python train.py --d_expert=64 --balance_loss=0.00244 --init_std_router=0.0152 --batch_tokens=65536
Below are experts of layer 11 (counted from 0) of a mixture-of-experts language model. Rows are named down (a neuron's output weights, with its number) and show model dimensions 0-255. Each number is 500 + 40 x the weight over its row's rms, rounded and kept within 0 to 999. Numbers have three digits each.
Before each expert's rows: a language model's description of what the expert responds to; "raises" lists some tokens whose logits its average output raises strongly, later layers aside. This comes from a sample of Wikipedia text that the model never trained on.

# expert 43
Description: Mid-word consonant pieces. Pieces like at, ut, ch, aut inside technical or concrete nouns (sp-at-ial, pl-at-oon, Aut-omobile), plus engine, aircraft, wood, light, right.
raises: " and", ".", " ", ","
down0:530537500489470549526514544533533544475491492459496526471493546504499473537473443529513494422500486547452514495505461486513522502491521485528501479466546566489497491542394548522495501544559462549625478562433504510485499505546416468464516508563448535527546601473584461514453517601426545560479538492563478534448496460497436541506493561509503480443478507440436494462528540481547504493527558483502501433443460506412427476483404512545546537497516525480478525518480486565464556564470539527539488565463481537519505485458477524472483474496458501480549451500453504505502585503567474520433474526511511486477503534472541458511466553566471420417548521439454610482509518493454461501462435471524504474472525519465507501539462438456474528496516517472526437519432471496485438511571568
down1:533506438610477445512578472482510517461507531522493546541542468400495500568483495517473553444462541492521507534542544480518492488484471559469444443576499522494518506509517484503486476508559539472545477515506430517424484440478478498536547592499439491552445556528494482453580543427493476483454499509445463464482470497444542456482456536482550497532488478516495460552495521513556611505530575468579538459466512469486506451465498511480507447431483480448462498497448511485468504497469501555505528557484484510569454511540465526495554475468441482527453471459508555505546516490532491496492510503549519554591558571452442561546508505547363482507501455461484603467570510425457477512543408520520459413494537529530488467502547542540468459504510511508445509472560493456527475501479482

# expert 14
Description: Verb onsets, table cells. Line breaks and first letters of split words, such as sp-awned, sw-ept, w-ish, and the first piece of table-cell or list entries.
raises: "-", "W", "R"
down0:487505411502515447560483512538421556467444468489436471531552470510561462463512495503515475537453466556450500471497510489462446478588614504454517511492482506477528500458525492502503464440524498421539455427495496407456510467475551507509489495536442479524488589502554523455528506550588602460447486475524489451503452535444503603494559531539493430547475468535476500472591549570516530543510544453510523541487460597519587524545548482496479508479478454466487486503522565518541563496523500489495468413499551518550530469545461535543490548499409480532559475497514407427533488539490531445422514533522527530461465536512525478544480454497458478390457495513452498452490512492548485501481503484488482492540449509506534511509543476558512516503471467489548490519474514441458559478517520
down1:483519486441542476529511594526430528494517548483480547560559533398453466530468534587532477503424449527514468510530466474476479581527555481491485505553512458549499470444482435453456461532521496448517518520468455452502519454542462471551555528488464491433518543540513469471425485531487542517456453514506594507458529469469527545446483469542448454486554470518451550507557560461540458464420486459483444510525461475489532481546576435507517487463543498405465504469512549515518511510544460526499503515471534468559456539511409462519436459508502505518529510467544492427521497476497496535546451567460485542484527544543454474524444470560442472438547534533502521496526499492458522579487539536549547486522484520561553503433506521459608540404501513548497546457428500533468510567523503

# expert 45
Description: Mid-word stem syllables. Inner syllables of longer words before suffixes like -ing or -ion, such as is in acquisitions, ag in plagiarized, caus in causing.
raises: "ene", "ets", "ena", "u", "ing", "ol"
down0:555472435497510504455453483546497495492424441520446579442464483499546468497543492533510529568523517492472490437551577496462443474480564538488577453556492499456533459525535515544483419468532486475512550477453575513497436487491445510572511541492511432541468481443428502565548475447500539541503552489522480519566447438529514552509480541546537535551482480492467504535424541464581484560522527538457477519525465461456547501474550524551486510459503450494505539497516466568509497422534481501522439516547460436452495542478466495490530541531423507539514497518457511493498543528451422486501496516529521583503522448473355533467523457497460419532454538491450499458489515407482487447586505533484483501501557561551529481482539517526523542573472537465434490504470548482511482449560511
down1:489516461482471515431492508549471529448476507469435501521523544497470449526475527498473439524454464548559520503540469511512513528481407472501502529447521504536593457465479444502466516449406543457470505523508527509438465541462505553480541517567529568498503478562534514481544580565487376465560530477486431511488524496519586523541532464465444575547406535560497467511492427486486485534467529514465485571555494570495471548561454510523489535444478525557580491495519464548439513482467512450506511515480495471471437523554530479471540535487498469474569521575483466477499589553411419454488528474517494483454481577477433496490519478467519505564507541539449527461458511516495478460528471525518436469519477482438469514489463435515518571565445436511462532521552521500501537521567548

# expert 26
Description: Infobox line breaks. Line breaks ending field lines in infobox-style lists, like Surface: Tapeta dirt or Max. depth: 42 ft, plus units such as km, miles.
raises: "-", "ing", " of", "\"."
down3:533525538555534427566457554496451482489443521479456544453523469500479485530459429510520426487531462492513543511582473492500534478537524526451529440537497446467557479499570466465500525496498463520584529529510515498492529443540435503487534459516477453370492518475513510503450435463495458480469526475473478516475532529551486504476572425560507456532493547485537471582448493514564545449493489449464431511550500513467477526529530544590492454491560459499608471466460511452410481521509524462485517530610510513566553457430439435585530475439496507508442506474583480575525556529479487510491536508516486562510508548460451548498476488489524500492554506515480529492481586469592555492438461525493532544481439491472476438492481509454506488537500510553567470512436499480514522480516437
down4:477622481495444496490574517515611462491510551521562421472519445472518450496425542483498502560484458499511446544517490524584485498518511502473459533526524580541501440495517504470473404430440455469467462507467504493495560391461504462528550438451465498479523445522553534530499464470442530511447515478548559502452567483537517460416540447474551459484466527563544436457516437427523502481521479533494492508445473497456460458411505511519642515478453533545485498442529522563558542496485454508498473522483469492514466487492500496481480487544532522515449473496508482514476509484536493518468533508529466468561544458538500530473471446510493504520556438455485562512488470524474594456517458503501529557538520531502587550500533535472495548583587453489551551492520502522524460506471524

# expert 12
Description: Foreign name onsets. First letters or pieces of South Asian, Arabic, Indonesian or Finnish proper names, often after in or of, such as J(ava), Kh, Sund(erland).
raises: "ad", "om", "att", "od"
down0:520485535542524522611494492477507580511425553539493540465499500464529522495488508510555426531465583488512516433489472481486493459445524544452500526467486457428569545495543512435453470467484530498470482513564597475484550463464511496570553478457443468478475489510552522511516437440507451455513495453479503430488535494557520511572427446538490505399509525470513434468531514496496535641531522456494548468534449472469490436552451522435578524508479477442490468489458534497453481413459550553520524518494477552518489489525484435502470543428567477498534573538521489521484509482433538436471450516543530442521493451491562574469522583572503473445468523512570505536525493508519551525502492532465505526500465540455462523499482503479464516550525518490441516478472503589563465458511495
down1:485590408479511480414539567497454556483574456541473556503498497438477465559437483488494513552558505536427489509465562543516462473459514515504532433497466513544443525538534513514569438460480434482533459485478534490477411495549501558529485481472499485550516442456515463433544507577532516429531546491571530515478533513517506490582493561494473419558455488536482534523502523491489485496480441529479496502498557535484521569520508537478463556601535503461468507502502472497402458480518445499434530520500504483561570556501475457472562444484479480521498512506471490543481482536507468490450484597544485479495466411461483553456466438502452406467487487449478567529519628482515497496545516497520510431470473480508508467544442497448491505545574525527492481497529490543457496556490571

# expert 36
Description: Sentence-ending periods. Full stops and closing punctuation at sentence or paragraph end, often glued to word endings, such as museum., Wales., ")."
raises: "\n\n", " In", " The", " As", " It", " In "
down1:571513492448509568467461466423477496481510486511420543494485602524512552532504510522485488542495543550498493460514544460517557516473460528576539504482446485443506519485424510509472560511430519511566471472526462522501543540463514518451465459529398514503491573461518506460503544487507563517485463445489515542530513484521457527471542468524482539543552500417428544479486521509507473483533489517491505502482530468459536522505491508517493525519508517479508560441493516506469487529499508494464410553424522506523454546501484529457521462559535569458517442595520586539443477492566476521539465570456505576521494540404472549497454440578461462573472580525495524440468482560556466404438535563485489524467465494511494489431517418477456480498414514540477423478522496483518462593504439
down2:522511540451508436465417525517532508463555516533523402549501491540501515579529444433453479554472519504446482479493510454508489471444515498494479590449521515600538407450513503545466477420610487410510532505445560456472483501517478497525473470521523525500526538476530460530495530490418545487596506563459587540521512497473428461473541565534467477502533482484490497530547498475470452458507494492471440557462475547529472539543457531518584537562477455536537485550479543469479491513510503464522528523460477513469552483450537552484521497455522489480476489456424507508480461470546474514476500444552567491507478477441440511507479470441507422543519493534486529466458500526516559494481549514556482438510374491522530523542546465555432551496558470501475540461545592567536499511481462

# expert 53
Description: Closing punctuation. Sentence-final periods, commas, closing quotes and parentheses, and table cell bars ending rows, often joined to word endings, such as ation., ed., " |.
raises: "\n\n", "\n", " In", " A", " He", " On"
down1:584508518465547540519491476497459478523516484457487480518542557528519473522521464426520456446539548505478503514523463464530551537500505517473553498533528522530527616466542475530458494586447471524491539567497457509429529460487496474466493527497486429506577529532536480577525526460547446452484410481500527529596519555530477476426487436503490510536448442524541459511492512584508479536530493514538416453547528469489429496562526493487508544478524472449451479502488489532491499498495497516486448527530532509453404533513572522455555455578478502536444507485543495432466452487529498498471559501558480501473521500469510475492445490437519409447530438495413541425488542537490553561518496497474476478543594498498511524472509402464486490569527458455579504542539470541513513441401438
down2:484495576627521556544547518488499496496563554606440484500507433460554545526499517476518633497491530502489442510508499500482492480494460531477520578512500546445489539529530486491519511469491454485567496479580570410548503506496538477488497476554545433499565564463516499543436471479549495489481478534491427535489525414482555482530539497572516488536448468495481412527426499422503450500525550450479542480500482441437549505517443431488540611473552540521427500461457503519517456477541498513474473580451488420533473435468443503480437537542507488481517524551554480482480543526470469510495448478529513472467470421471484479476477473519462520529486480515527534506442481440459505513488485540480543483500508550478469468512529517399472509504440528465503571500565492489525529501491577

# expert 57
Description: Openers before titles. Line breaks, opening quotes and parentheses that begin song, album or film titles and dates, such as " before a title, ( before 1993.
raises: "Ch", "As", "L", "th", "M", "S"
down1:543530516502447525447569517486516425507468489413499549477503539505520512510442491521499448452464481530540514468511427544471484554561464498518450546534406537520465521525548453558519397455512462560478522505539494497566469475496457523535496513511511503533469475431582483404509414495538521468462497522487522518455519542424483493574511533491499525486440450523505524469467479539561496509463441525512515571533508477450493528521509496482505517464541526449520500443542474528471516438501470461533548539521467533462508504492465517484516471526539547428468511535476460492449475540476515425519587525488422516521538538563453413454478493453462508522430513516517563554491579435552607610456497570497496476443573492570508547525473545495505528479524527454459470527540407502439479512570502
down2:484543511459526449480543581572459520594452484540498502505567509479541500529515495493588544536479524479441476550497439469457476464514468487532503563503456432461522480565454538482468541540446488501425471535492588507476454542509481492458548477476551592502443485516515492544529544530447492478582497518443461512476557543525485483449503516488492582471541496499415480503558473502521527453565451435428427494568468488475496496522610511487517529496546526453532504529464473458436452488433491497528529520505436530503546405473554549496447527467495407476498487539492528445519470453506525465455542492556506528575466444449496484440479484516531612491488553473502588500456498540469506537551592461503558515505519534465496489503447467454553483539463490491491473452510479539506430517474493